Weights of a small mixture-of-experts language model, trained from scratch on English Wikipedia.
Experts: 64 SwiGLU neurons an expert, a sigmoid router.
Training: a variant of Muon for the experts, 1220M tokens, 9308 steps.
Below are experts of layer 17 (counted from 0) of a mixture-of-experts language model. Rows are named router (the router's row for the expert), gate (a neuron's input weights, with its number), up (a neuron's input weights, with its number), down (a neuron's output weights, with its number) and show model dimensions 128-255. Each number is 200 + 30 x the weight over its row's rms, rounded and kept within 0 to 999.
After each expert's rows: a language model's description of what the expert responds to. This comes from a sample of Wikipedia text that the model never trained on.

# expert 5
router,227,244,218,181,226,229,213,181,197,211,206,249,192,213,180,212,174,199,228,184,136,155,198,180,201,204,230,215,187,220,214,144,185,204,197,237,179,193,212,149,195,190,200,151,177,214,202,198,200,203,149,221,161,139,192,186,166,179,184,157,215,191,239,237,203,198,165,230,178,169,242,187,237,156,233,235,161,195,148,136,185,172,197,208,175,213,246,242,176,162,154,166,245,215,250,166,227,190,219,187,203,214,156,174,187,249,213,164,155,172,223,169,240,203,173,194,174,217,207,203,181,224,174,188,189,198,233,147
gate0,210,254,238,247,218,208,228,206,207,197,190,209,181,175,221,248,111,205,238,225,196,228,190,205,201,225,208,224,184,184,213,145,258,243,201,180,197,136,224,236,170,201,200,193,189,194,205,156,182,227,202,136,188,192,222,165,218,208,195,149,168,209,171,256,203,183,161,227,191,189,174,196,153,225,192,186,190,217,188,165,159,153,176,145,187,196,208,172,179,203,200,196,329,209,192,199,212,211,232,178,164,218,154,220,216,229,200,193,170,166,171,181,197,218,199,205,221,190,210,164,222,191,185,200,164,158,217,184
up0,216,237,204,237,244,184,212,243,209,204,151,245,155,220,252,224,230,92,299,198,159,197,188,186,205,207,190,210,183,216,216,134,202,227,224,206,214,119,169,212,198,201,131,199,224,303,211,140,209,210,166,213,223,183,217,204,213,165,165,168,189,196,198,195,166,236,109,195,194,210,246,237,226,188,230,199,186,186,165,132,215,217,148,204,197,191,209,245,192,174,226,212,234,226,179,200,253,214,235,220,240,217,175,244,204,239,200,189,167,185,188,196,178,178,188,246,222,179,194,213,175,139,194,224,233,193,190,175
down0,198,260,205,211,233,187,204,192,174,156,196,178,207,197,174,212,173,181,184,177,208,191,187,196,217,160,194,198,160,148,212,212,202,219,152,152,233,249,182,185,232,154,206,197,169,159,202,195,189,198,226,187,216,219,227,165,162,185,202,134,262,106,168,232,194,212,267,190,225,186,214,254,257,193,225,184,186,172,194,207,228,202,161,211,160,160,189,152,211,209,190,217,198,228,149,174,241,183,192,218,165,188,147,219,192,205,217,181,164,207,185,149,161,207,213,206,244,130,242,182,224,168,257,249,197,208,175,199
What it handles: Adjectives and nouns naming a field or domain before a head noun, such as social, political, music, local, public, military.

# expert 59
router,202,208,177,164,200,193,200,170,196,209,242,222,191,205,156,134,186,273,193,238,147,166,179,170,218,224,244,171,229,166,226,172,154,220,168,234,201,207,148,171,191,206,221,213,211,187,208,235,203,192,182,192,170,174,173,186,200,196,196,215,215,166,217,201,224,214,146,188,195,225,226,207,210,143,232,224,193,170,200,128,210,210,196,206,227,260,204,227,220,192,146,229,221,213,224,175,238,229,202,227,268,185,177,245,173,191,197,173,231,182,230,162,171,214,166,188,244,197,228,177,208,187,231,146,230,202,206,174
gate0,182,220,260,199,191,247,163,248,168,231,247,194,190,202,243,226,277,196,195,209,180,174,229,227,202,166,199,180,233,248,226,189,193,184,130,222,181,187,200,217,211,195,198,204,218,178,175,264,230,162,196,190,177,207,183,167,170,254,244,205,245,201,223,220,260,159,191,199,186,281,207,213,191,185,250,224,173,188,176,189,220,150,180,207,206,174,193,181,233,232,254,208,193,200,208,217,214,193,169,233,216,203,214,202,215,239,198,212,192,221,215,184,181,254,185,110,202,164,143,221,232,174,211,169,226,216,187,155
up0,196,283,253,243,216,202,191,227,166,257,243,166,228,184,186,198,241,228,167,187,176,220,205,207,217,130,246,157,191,203,216,171,164,152,154,226,209,167,221,210,180,194,176,246,253,195,184,195,205,211,208,175,208,156,251,194,203,228,217,216,238,214,197,267,234,152,184,164,189,255,207,192,179,174,264,173,198,167,190,154,191,176,173,190,193,208,186,234,167,141,198,178,222,175,196,259,199,165,169,225,218,196,268,220,181,193,194,189,229,192,192,184,208,213,210,172,186,176,144,205,248,168,171,137,160,203,196,193
down0,198,241,242,200,151,168,190,204,221,261,164,260,162,184,186,186,216,185,210,168,200,232,185,193,193,192,232,235,173,188,206,140,202,136,188,188,178,255,202,183,218,180,119,187,195,191,207,227,218,198,215,202,85,196,191,181,227,236,196,229,218,196,210,206,197,183,236,218,208,197,182,174,189,201,168,239,205,232,241,238,219,180,171,181,117,262,238,203,272,222,211,173,205,232,134,189,141,153,233,208,240,178,210,185,238,181,203,215,224,174,178,184,227,199,127,168,219,191,187,175,175,167,232,172,236,226,170,204
What it handles: Pieces and words in English surnames and place names, such as Smith, Jones, Hill, Street, Great, -berg, -ley, Hi-nd-s.

# expert 34
router,204,224,209,186,209,219,235,148,192,204,174,241,157,187,136,173,185,187,213,193,150,151,159,170,156,238,255,169,232,218,224,231,156,191,168,223,205,186,236,216,193,201,213,193,229,201,135,210,189,198,133,197,246,156,226,173,204,187,223,177,229,194,221,220,227,189,164,226,219,142,188,236,226,167,209,250,138,142,195,169,208,248,263,211,137,213,228,199,210,189,216,178,251,250,144,180,227,166,212,175,250,217,157,205,220,234,209,213,196,153,195,183,231,234,172,175,120,197,203,172,193,208,181,170,227,235,193,172
gate0,237,261,187,225,187,204,188,212,188,185,234,182,169,216,168,223,132,219,183,183,174,183,198,220,186,196,174,205,197,193,292,227,194,169,165,182,201,194,198,192,185,184,175,212,186,181,148,212,199,211,150,206,182,217,212,193,197,173,175,203,205,190,191,175,273,216,252,170,216,175,163,143,209,186,225,196,171,234,198,171,241,170,220,252,212,169,237,165,201,197,167,229,209,177,240,156,173,217,193,164,201,208,204,232,205,168,192,145,190,214,193,220,249,182,290,176,180,154,225,215,163,194,244,189,224,212,160,211
up0,179,243,163,225,234,216,288,141,151,165,267,208,204,238,252,176,187,215,243,224,157,217,185,195,144,203,214,262,195,223,175,233,247,189,196,219,204,201,240,108,186,202,229,197,187,213,135,161,263,185,187,230,145,174,193,244,199,186,185,238,233,190,182,229,211,181,157,232,219,158,175,207,254,234,165,192,240,256,176,216,286,205,182,188,212,175,143,192,158,226,170,219,238,226,183,217,209,159,220,179,217,250,215,211,201,226,231,213,184,166,159,198,212,198,235,203,231,215,211,182,197,237,147,218,190,181,178,135
down0,202,198,252,158,248,253,195,214,190,210,192,223,202,180,209,163,209,218,242,180,207,226,235,299,192,180,212,169,229,142,199,211,153,190,227,221,199,205,197,194,218,192,234,199,120,212,185,174,209,191,205,223,170,219,279,190,201,216,265,229,241,223,228,222,251,183,228,180,187,181,176,246,222,218,180,187,221,214,160,191,183,209,187,175,166,175,168,214,172,202,191,229,196,235,188,194,221,236,219,231,222,206,196,195,198,208,193,191,199,170,182,149,151,194,150,224,214,164,250,210,194,207,219,191,228,219,211,190
What it handles: Pieces of East, South and Southeast Asian personal and place names, and table separators in results tables: Yangtze, Aung Myo, Liu Jianxun.

# expert 32
router,211,214,253,184,226,156,198,166,202,191,128,265,234,178,212,211,174,218,178,241,146,160,218,188,164,174,220,217,181,207,224,224,176,228,236,231,204,243,215,155,174,178,173,192,207,199,252,202,215,205,206,184,119,170,206,198,192,254,177,236,197,217,221,180,220,208,195,200,197,176,210,208,196,158,213,226,192,147,189,144,215,205,213,211,184,264,222,201,258,169,181,202,230,269,204,162,226,202,218,162,226,203,189,178,207,265,182,196,190,128,220,188,206,247,156,220,188,195,193,152,213,164,174,158,221,233,219,156
gate0,188,219,237,196,163,166,133,218,210,215,252,201,250,234,126,127,214,206,189,205,164,238,194,222,214,242,173,223,220,185,191,213,163,162,204,176,185,136,205,179,170,186,175,165,212,194,238,176,188,187,214,162,182,249,167,226,242,248,188,215,184,172,215,171,168,194,187,203,125,252,227,231,203,220,178,193,216,180,229,176,166,212,221,211,231,213,235,182,255,204,193,204,211,169,243,139,204,208,204,156,216,184,164,162,205,223,230,173,159,147,167,256,248,236,149,150,184,223,175,146,202,205,211,221,204,213,203,185
up0,173,209,143,196,212,186,273,237,200,165,196,165,146,246,224,212,210,132,214,228,217,265,175,195,167,208,194,209,165,192,214,241,183,221,176,220,232,105,233,215,214,257,213,225,173,205,202,141,222,216,179,216,235,257,198,212,226,146,195,187,180,232,190,186,191,212,191,158,228,190,215,121,172,157,193,166,165,175,197,186,167,211,182,199,182,160,203,255,184,192,192,231,242,178,207,162,193,208,215,214,204,183,223,256,194,212,211,232,231,227,207,184,165,139,173,234,148,214,216,242,169,248,188,239,208,186,209,218
down0,177,168,180,239,208,204,153,205,202,204,222,210,189,209,177,139,221,181,200,192,196,181,185,222,146,234,223,123,237,157,192,217,211,218,200,200,229,231,232,176,135,223,194,212,189,211,268,224,235,216,232,188,196,201,178,175,232,220,173,205,192,181,182,231,211,201,210,236,218,194,201,224,201,205,211,212,239,213,179,161,156,162,158,234,150,221,183,222,243,195,157,158,150,205,263,223,214,202,221,181,234,154,110,188,186,173,229,250,178,243,216,199,180,246,145,174,257,199,198,205,216,180,260,166,243,193,165,159
What it handles: Later digits inside years, coordinates, capacities and statistics, such as the 0 in 2004 or 2005, plus colons and pipes in infobox fields.

# expert 36
router,170,213,233,215,237,183,203,197,197,201,169,216,210,226,140,216,147,184,193,159,181,203,191,139,186,196,232,231,214,222,216,217,175,201,206,186,249,188,234,189,199,256,191,158,153,208,209,152,241,227,187,195,221,157,167,226,191,218,198,233,216,216,185,186,192,197,163,219,203,174,270,217,218,208,245,280,150,181,171,181,174,150,177,182,171,226,193,181,201,203,205,221,196,218,182,213,173,208,203,147,211,249,191,231,175,247,153,176,172,194,189,199,190,247,199,197,188,197,219,175,181,176,219,225,218,233,201,169
gate0,213,251,237,179,210,226,191,193,205,184,169,172,187,149,190,208,195,209,164,149,174,204,172,169,225,189,256,274,181,214,158,255,191,160,207,163,185,219,216,239,187,143,208,220,252,199,206,226,199,228,179,212,180,146,194,232,187,168,207,167,147,195,220,233,185,224,194,206,227,175,194,210,158,255,210,224,214,222,192,150,180,218,156,149,196,236,159,194,208,266,224,184,161,207,238,182,191,196,177,176,193,248,193,162,196,221,249,207,125,216,197,221,216,192,233,220,202,160,152,193,194,169,207,191,236,240,181,166
up0,199,149,230,249,188,232,178,213,210,165,203,244,210,152,195,214,235,199,204,203,232,176,182,171,197,217,201,171,200,189,91,159,142,242,237,140,213,249,220,149,155,204,208,198,207,191,202,184,205,193,114,185,278,167,226,213,209,144,198,147,198,209,176,161,185,187,180,197,198,178,220,275,139,256,198,241,173,148,167,160,214,169,162,216,197,241,226,166,217,172,221,216,217,238,270,194,167,206,201,172,178,195,209,179,220,182,215,186,208,244,216,221,219,220,205,226,211,256,189,165,212,225,213,162,174,205,199,202
down0,187,206,211,225,213,245,145,208,185,240,200,148,199,197,205,182,215,239,138,196,226,199,211,181,216,211,167,227,155,193,181,186,177,166,228,227,229,199,188,178,210,209,212,230,155,154,244,273,202,169,246,272,199,225,176,211,198,196,148,181,227,226,220,203,216,183,186,165,217,183,255,204,204,158,167,246,190,208,224,190,216,233,230,207,236,187,276,160,160,175,165,186,217,227,156,172,189,172,236,193,210,186,191,194,197,259,130,212,175,178,220,192,219,210,190,185,159,198,218,198,205,199,223,237,183,110,203,224
What it handles: Vowel-final pieces inside or ending foreign place and country names, such as Guima-ra-s, Nica-ra-guan, Pakistan, Panama, Ontario.

# expert 23
router,219,183,197,186,223,228,203,180,143,212,177,239,217,170,132,207,215,166,189,226,158,212,204,160,179,225,213,226,224,186,241,204,168,240,212,188,224,232,194,194,193,232,185,214,221,202,196,248,197,207,167,202,178,159,216,204,210,167,188,180,224,209,238,216,188,219,130,228,240,190,223,222,218,232,195,243,198,179,198,202,199,211,185,191,191,225,194,205,187,146,121,203,194,182,236,199,205,235,146,169,249,182,193,179,175,217,178,188,156,219,215,200,287,208,222,177,184,221,167,216,155,265,186,193,234,224,213,156
gate0,189,238,211,183,279,193,208,189,186,222,203,182,133,197,216,176,164,165,236,175,197,239,246,208,194,181,220,206,194,207,189,219,198,181,216,242,183,180,150,240,190,230,176,266,207,190,253,207,201,197,172,229,183,243,168,193,202,176,187,196,185,197,172,202,209,221,152,187,239,203,219,221,179,187,194,185,201,212,188,245,231,198,209,227,202,279,237,220,222,194,120,156,222,168,198,198,212,156,184,208,203,217,200,221,222,155,211,180,205,189,206,239,205,199,208,193,178,190,205,219,198,241,190,234,237,260,232,183
up0,174,295,221,177,199,211,262,160,211,183,185,168,232,207,159,239,159,171,176,245,187,211,169,234,250,175,216,204,209,225,203,216,252,190,117,234,200,205,147,202,186,232,205,176,213,214,171,153,192,204,164,136,198,196,183,154,258,202,187,208,230,218,196,201,215,164,186,229,206,201,220,198,230,231,215,179,173,255,176,185,206,189,177,180,192,186,230,225,190,210,157,153,187,211,233,220,195,197,189,123,184,205,190,214,198,193,274,245,198,204,162,240,211,180,190,245,210,249,197,191,191,219,162,234,236,183,222,171
down0,185,196,183,197,217,162,188,198,228,174,218,181,219,181,174,217,213,229,230,209,168,192,166,201,151,215,225,173,228,183,235,200,173,199,199,219,225,202,209,174,211,290,227,200,222,231,205,212,188,218,155,157,186,214,175,154,186,178,156,222,203,204,222,148,236,223,187,155,209,220,208,166,227,240,270,171,199,176,185,209,224,201,229,224,179,211,234,195,202,199,168,210,182,216,211,162,163,238,216,199,184,222,250,190,168,191,174,236,162,180,193,225,196,239,205,248,146,207,220,171,267,174,199,215,213,232,239,217
What it handles: Verbs like has, had, having, contains and connectives like with, and, to, alongside, often after a person's name or pronoun in biographies.

# expert 9
router,212,233,230,207,240,164,204,170,179,182,192,226,209,197,193,175,197,183,210,201,201,123,187,184,198,189,238,191,198,192,235,212,154,206,164,206,194,239,179,204,203,222,222,186,164,226,184,258,233,208,155,193,194,154,224,188,188,224,222,230,251,201,211,224,216,232,150,208,218,244,209,239,183,187,238,257,178,198,140,138,191,246,201,168,181,227,216,229,193,219,187,140,209,169,203,174,211,210,174,174,249,249,175,217,154,237,182,168,182,195,195,213,218,244,210,191,186,186,157,198,152,216,246,255,228,252,202,145
gate0,184,225,195,240,186,199,210,164,200,221,191,198,169,223,160,156,245,188,194,196,205,176,200,186,239,187,265,163,161,196,171,236,204,242,218,193,255,208,184,212,211,201,191,270,125,229,189,205,238,232,186,216,155,191,194,229,197,220,216,195,205,234,245,245,216,168,240,209,224,240,191,195,201,188,198,203,207,182,236,186,228,278,271,259,166,246,176,243,190,162,132,171,201,185,210,190,237,262,144,247,191,198,207,206,183,182,188,168,183,254,237,178,231,218,196,217,173,185,204,187,166,185,186,156,210,184,200,195
up0,190,194,222,216,257,194,229,278,176,209,213,208,192,207,117,193,189,155,166,165,183,188,221,153,191,203,179,241,217,228,171,156,203,198,246,218,229,202,242,214,218,194,156,190,187,107,181,151,232,190,258,191,194,242,206,201,191,232,172,212,149,247,213,214,171,181,230,211,202,188,258,188,139,177,225,194,148,181,167,256,210,158,231,230,190,192,198,166,230,197,175,220,204,241,207,190,148,200,226,193,186,188,192,258,223,201,191,262,198,193,171,188,255,227,161,209,233,171,243,236,180,204,216,241,215,216,174,236
down0,189,213,214,230,213,195,182,205,192,234,180,169,225,161,188,238,160,218,166,268,216,181,200,147,171,211,175,213,217,214,163,231,185,223,207,234,176,201,208,168,176,228,144,191,226,213,241,202,208,203,155,202,214,233,159,167,195,216,230,234,180,202,187,239,236,219,257,221,298,192,159,218,199,206,222,221,195,220,190,227,251,203,107,154,214,174,177,232,209,243,139,205,163,104,199,170,180,172,201,211,218,177,273,177,209,232,201,183,195,164,61,192,213,194,173,185,192,242,193,206,192,226,232,213,255,185,279,162
What it handles: Pieces inside personal names, especially South Asian, Slavic and Arabic ones in cast lists and tables, such as Ali, Khan, -ić, -kov.

# expert 26
router,223,225,220,176,232,165,238,184,168,205,169,251,133,180,188,167,176,211,194,250,173,222,226,163,147,183,224,197,190,219,250,175,100,236,217,244,206,231,239,240,164,200,182,181,176,232,163,200,234,205,170,176,209,156,185,183,164,222,202,159,248,156,238,195,235,184,158,223,220,171,246,192,210,160,177,258,211,192,221,153,145,159,187,194,217,204,196,210,182,183,201,203,247,185,214,214,213,153,214,162,229,215,167,164,185,232,180,208,149,156,203,168,223,226,176,185,148,193,189,167,137,206,184,194,157,214,186,141
gate0,248,217,218,161,170,230,211,164,191,190,156,262,191,176,205,229,207,172,190,216,175,235,178,228,192,173,178,237,174,245,176,181,199,203,244,187,245,212,302,269,166,163,219,207,216,214,194,131,240,225,191,181,184,193,204,229,159,163,203,166,193,172,212,196,207,210,176,164,239,148,225,171,178,192,201,241,297,181,241,212,154,189,192,175,174,216,219,176,175,199,186,176,204,171,179,231,237,216,205,238,185,160,172,174,237,246,217,195,217,173,205,154,215,219,216,187,184,211,184,224,156,236,222,187,207,193,190,211
up0,160,232,179,250,210,230,174,157,182,213,221,159,250,239,211,212,198,200,196,152,182,200,208,170,241,237,262,191,132,240,221,163,205,174,202,227,191,208,202,105,238,208,179,226,180,155,223,226,215,185,218,225,190,246,212,198,251,206,179,186,167,239,226,204,183,184,144,182,188,186,111,171,252,257,240,204,172,185,192,216,209,212,172,211,175,164,175,248,203,183,193,185,201,208,224,176,128,177,230,189,217,226,188,223,203,182,204,214,193,213,244,274,196,189,224,213,234,195,236,190,292,198,186,129,158,167,221,227
down0,230,224,204,174,175,198,223,157,234,212,216,162,172,228,215,246,218,168,181,198,172,214,143,186,193,186,235,227,189,223,213,171,235,238,187,165,185,177,219,131,185,235,239,217,224,184,233,134,164,207,193,176,223,172,227,121,234,156,193,206,251,201,187,200,228,256,222,177,185,225,134,188,213,195,174,191,170,201,165,186,160,212,190,216,211,228,209,151,165,185,145,184,207,190,221,223,214,220,147,194,176,253,162,206,192,222,249,206,227,177,227,260,184,150,204,185,162,200,225,222,163,212,220,219,185,226,239,233
What it handles: Syllable pieces inside words and names like wa, ta, ha, al in swastika, hitchhike, slalom, Taxi; also scattered digits in dates and tables.

# expert 43
router,222,223,230,195,191,146,212,162,184,200,217,237,190,203,188,176,250,238,179,179,158,162,224,189,175,195,168,227,186,191,214,151,155,215,201,187,153,158,177,228,192,204,195,233,164,181,197,208,192,194,163,184,180,143,207,207,186,211,212,199,215,194,204,176,211,178,191,187,185,182,202,176,204,194,182,250,176,153,174,188,189,229,186,190,162,233,229,248,236,186,144,158,242,216,176,166,203,245,205,146,242,238,187,235,193,192,171,140,182,163,212,165,212,219,152,191,211,211,234,215,180,228,190,202,247,235,224,150
gate0,205,179,222,208,206,156,250,170,158,270,160,231,170,207,214,172,212,207,188,198,159,183,176,157,203,199,171,218,203,245,207,251,191,158,261,183,219,171,205,206,182,265,168,204,186,203,191,250,220,210,179,228,220,198,186,170,187,194,240,253,210,259,186,212,189,165,141,199,192,162,217,198,198,223,199,225,166,240,149,199,210,252,173,226,205,190,242,249,156,181,250,184,245,243,226,167,199,241,221,232,246,222,219,176,215,192,159,191,259,201,179,158,248,194,215,169,172,209,247,205,186,168,186,184,184,198,165,171
up0,175,185,192,191,225,178,249,212,210,140,201,253,221,207,186,224,160,208,173,157,214,154,180,221,152,178,253,166,207,203,207,208,199,199,198,235,275,225,226,185,187,174,207,253,216,183,291,129,145,170,165,199,221,211,217,160,176,193,202,189,246,199,204,152,235,216,204,170,198,205,227,159,156,190,136,154,229,215,207,215,196,159,247,211,249,174,209,164,227,217,242,196,152,214,180,196,259,274,209,194,226,220,179,230,180,197,208,217,155,203,195,235,192,171,180,275,199,118,162,237,174,171,242,123,159,231,176,227
down0,188,168,214,242,162,208,191,221,116,189,196,212,148,225,214,208,244,189,194,158,210,174,217,197,198,247,182,219,209,172,162,209,194,217,226,217,203,173,174,175,166,217,191,188,177,194,231,181,247,142,217,209,186,202,249,215,228,181,224,180,247,149,238,159,139,216,220,183,192,135,244,188,207,169,188,183,172,223,208,229,228,219,218,186,205,208,198,236,117,177,197,217,191,208,213,217,231,180,161,216,207,231,208,151,187,186,209,197,152,205,165,130,203,193,233,170,228,228,205,207,203,136,173,170,190,190,248,258
What it handles: Prepositions of place and origin, such as in, of, from, near, throughout, especially University of; also pipe separators between table cells.

# expert 53
router,164,248,234,181,203,120,238,160,165,203,168,228,174,271,216,174,206,194,231,203,163,160,219,124,199,220,205,237,205,165,195,214,132,213,186,186,211,218,211,169,177,214,162,197,196,235,170,232,200,212,202,217,197,188,191,200,167,187,152,170,209,234,233,190,194,209,162,187,173,171,233,239,243,175,204,219,176,183,203,191,153,196,204,230,221,183,234,191,202,194,148,222,172,246,234,163,209,218,179,141,253,219,166,209,218,204,204,183,178,188,186,170,200,262,198,204,221,216,188,164,207,215,154,226,239,212,206,136
gate0,168,216,197,192,267,183,202,204,196,186,194,194,188,155,253,191,198,178,248,233,151,195,211,229,188,195,169,205,218,227,177,182,182,190,191,225,188,223,252,215,172,194,176,233,253,234,213,150,154,171,163,232,216,221,222,182,207,198,210,226,166,267,227,215,207,211,164,153,155,174,202,215,174,186,168,207,176,201,196,162,147,189,223,232,167,221,203,172,188,195,174,210,223,167,168,182,246,187,216,232,144,225,188,135,238,289,200,192,237,168,203,235,192,231,211,217,174,239,173,159,236,251,216,173,167,231,210,159
up0,276,196,181,175,214,230,225,276,197,157,204,199,154,234,240,148,165,211,264,183,237,225,253,260,224,190,181,236,187,216,194,137,191,227,154,170,218,244,240,215,189,206,158,214,235,217,209,175,169,157,130,249,209,183,191,197,217,169,193,133,175,185,216,157,205,162,215,198,190,143,249,208,213,220,205,209,185,218,208,222,164,240,225,222,225,197,155,145,203,205,149,194,240,221,214,185,175,174,167,244,155,226,183,202,278,256,170,201,199,217,140,183,188,231,209,201,178,210,211,232,157,176,199,180,181,162,218,137
down0,256,211,196,217,193,246,217,178,215,172,275,203,208,193,189,162,203,150,199,173,175,171,218,208,185,208,209,206,217,209,206,189,227,208,191,253,192,143,265,215,162,235,139,186,177,190,202,207,158,172,201,241,205,162,226,164,200,231,201,148,177,283,160,198,193,167,203,239,133,173,172,208,143,172,189,229,185,181,225,161,187,195,173,180,164,154,237,161,196,200,191,216,233,107,149,177,180,192,160,191,224,232,173,168,277,193,172,185,204,200,226,223,173,191,189,214,242,217,157,223,173,229,170,218,214,180,207,151
What it handles: Prepositions and clause linkers that begin a phrase, above all of, plus in, by, during, where, when, between, However.

# expert 8
router,159,231,216,243,253,173,179,191,199,218,180,236,206,210,192,161,215,212,207,206,159,170,217,192,167,204,240,178,184,242,209,229,208,204,180,209,158,201,254,135,175,247,222,230,229,197,191,181,233,234,160,156,186,161,222,230,192,193,170,225,214,228,204,211,266,185,137,173,167,199,212,165,227,173,192,265,213,199,149,202,178,166,239,201,207,215,228,186,247,208,149,205,186,220,210,164,269,194,130,125,196,179,210,216,171,190,164,236,130,165,197,198,196,204,193,197,152,200,267,183,203,211,191,165,248,247,204,175
gate0,230,227,209,198,227,212,252,219,199,228,193,159,231,176,169,216,201,247,212,216,217,205,193,233,191,248,209,165,191,233,180,198,228,229,192,233,184,242,219,149,241,147,206,165,192,189,216,195,238,201,131,217,193,155,177,277,151,188,263,222,148,188,135,211,214,173,212,196,199,153,162,275,192,184,135,169,246,158,169,251,187,235,248,195,172,227,182,205,181,221,201,177,158,214,204,234,208,228,246,154,219,222,142,158,169,189,172,254,146,197,209,207,223,223,204,183,172,214,175,231,181,222,221,215,216,269,190,186
up0,182,194,181,178,190,169,179,192,212,205,217,235,229,206,233,189,224,140,218,175,174,219,222,198,207,135,184,242,139,206,193,205,195,187,168,206,160,197,171,201,185,238,158,200,184,194,261,153,231,234,190,212,147,177,188,259,166,217,240,228,179,203,188,188,161,162,177,161,174,223,135,164,193,202,221,168,173,188,203,170,230,188,185,219,202,176,141,206,192,216,226,193,187,158,170,172,194,192,190,162,217,215,202,144,238,225,225,183,153,216,185,192,119,194,210,213,187,232,202,263,192,162,195,138,174,225,209,186
down0,246,222,199,223,192,136,194,144,170,175,188,256,184,190,185,159,207,233,203,205,240,198,234,160,271,220,195,230,216,237,238,185,194,170,264,187,179,239,198,256,224,179,173,184,252,170,217,190,215,201,172,196,247,238,216,236,183,243,202,165,235,238,250,162,225,179,227,172,195,239,134,190,202,182,164,203,162,213,220,228,208,155,232,202,190,193,192,254,205,268,246,188,163,186,196,198,213,219,214,258,194,171,215,243,187,221,182,225,185,186,175,242,209,176,215,210,228,252,219,209,203,217,203,189,171,274,155,196
What it handles: Pipe separators and blank cells in result or census tables, plus mid-word d or ed pieces like Intro-d-uction, repro-d-uctive, topped.

# expert 14
router,234,207,201,217,211,193,166,195,194,209,173,215,203,177,190,177,163,214,202,187,198,151,220,135,194,177,274,196,168,206,190,171,146,180,201,217,166,213,181,170,223,224,235,175,190,228,201,242,209,184,201,227,188,125,188,230,188,181,156,198,228,196,225,162,188,165,168,242,203,242,237,199,188,167,188,194,242,131,209,136,190,191,247,238,203,210,267,245,185,137,203,252,181,197,164,208,225,214,195,158,218,236,141,209,216,261,196,145,192,165,198,159,203,184,194,175,122,156,244,188,182,212,212,172,210,207,180,159
gate0,231,149,155,188,261,175,128,164,228,159,173,246,165,242,196,215,227,224,165,193,182,206,194,172,181,160,242,199,185,222,221,144,265,214,202,220,138,183,173,210,212,221,191,174,212,150,181,130,178,218,194,211,201,192,197,204,222,193,233,241,237,246,194,246,178,181,193,206,145,217,134,198,166,204,209,163,152,230,229,186,200,174,214,243,222,206,190,250,219,201,151,264,208,170,217,171,246,199,195,200,199,194,183,156,143,231,186,180,176,164,236,191,192,225,198,209,212,231,180,200,151,168,220,200,200,210,207,161
up0,203,207,184,212,211,211,192,235,175,196,209,236,259,201,158,263,225,241,191,211,191,211,130,158,186,219,230,203,230,209,217,183,216,218,159,221,201,214,214,162,247,218,229,202,118,194,184,221,162,193,172,199,194,136,193,222,228,277,253,235,194,144,162,177,194,230,195,185,208,192,188,219,174,216,167,134,253,166,210,165,277,191,216,193,217,194,235,192,180,161,202,221,221,256,207,237,225,208,203,204,181,206,199,194,166,147,162,269,220,212,224,221,189,173,191,209,180,126,170,157,243,160,162,142,207,205,251,174
down0,249,186,195,232,141,178,204,192,190,196,178,112,188,179,221,178,214,224,223,221,213,182,187,189,234,283,217,152,214,206,188,195,171,216,164,164,187,162,218,193,220,171,218,176,195,202,140,237,283,205,191,193,201,242,155,234,249,211,201,218,187,214,268,235,228,202,230,196,185,197,180,234,197,222,240,169,199,216,171,246,155,218,284,151,185,171,244,265,179,209,211,175,215,171,174,212,162,222,188,226,230,195,197,252,205,157,259,219,172,236,205,216,164,182,205,194,191,177,163,158,214,251,222,185,180,170,176,215
What it handles: First or early digits of numbers, especially the 1 or 2 opening a year, plus measurements, coordinates and table figures, such as 1885, 276.

# expert 18
router,199,236,175,166,225,234,185,155,142,182,193,218,189,231,210,220,128,177,177,211,148,254,205,223,208,178,209,202,270,200,245,157,151,223,170,200,202,223,219,191,207,216,147,163,176,158,177,173,217,176,176,164,167,197,225,226,173,199,214,174,221,250,219,230,237,192,186,255,214,196,209,143,231,200,235,223,161,126,187,121,217,196,194,197,179,180,208,224,197,145,199,209,232,182,169,190,183,224,185,159,204,217,240,187,217,213,170,208,188,202,189,180,195,222,191,235,107,187,235,196,163,235,199,202,237,195,208,164
gate0,192,170,160,226,246,204,212,160,174,238,169,157,176,186,210,211,118,158,157,236,242,159,181,244,223,195,192,214,139,142,226,147,246,216,205,193,195,186,270,222,189,198,146,215,167,232,216,161,191,198,136,152,161,177,253,221,254,157,204,180,179,196,163,160,180,225,214,203,181,209,189,250,181,215,212,188,211,215,211,192,241,221,148,193,171,216,168,162,159,218,200,219,195,205,175,178,253,208,239,176,212,157,216,142,188,186,242,234,109,203,140,179,177,170,187,216,194,179,189,176,193,233,239,161,214,266,169,240
up0,213,236,230,160,181,211,197,208,244,214,237,260,260,204,222,163,249,219,210,167,184,262,224,149,197,193,168,232,266,227,207,207,180,192,200,215,208,207,193,187,264,201,256,160,214,209,129,211,222,197,202,205,217,202,146,206,173,245,210,188,200,186,203,262,186,177,209,187,233,187,234,158,212,175,175,210,187,168,162,217,196,208,217,188,235,182,199,195,219,241,174,194,181,190,218,216,187,172,168,235,192,222,175,227,234,207,175,178,234,202,206,185,254,213,231,194,233,237,193,231,207,215,165,235,219,190,184,199
down0,181,193,169,178,183,196,227,242,232,153,208,269,176,187,193,180,201,192,179,236,202,158,217,241,182,232,133,205,232,191,255,140,167,186,249,217,210,180,191,173,175,196,171,201,201,192,251,217,208,158,189,180,223,202,247,173,188,178,187,163,162,150,218,181,224,196,195,197,207,187,235,233,176,232,197,246,201,198,189,200,210,226,166,238,198,215,208,201,250,154,198,175,244,162,224,186,175,260,168,205,244,231,212,194,234,230,210,175,216,208,224,224,239,116,193,202,262,232,189,187,186,197,154,180,230,195,197,195
What it handles: Line breaks after sentences, tables and lists, plus word-initial prefix pieces such as co (coup, cool), pre, non, trans, sub, E.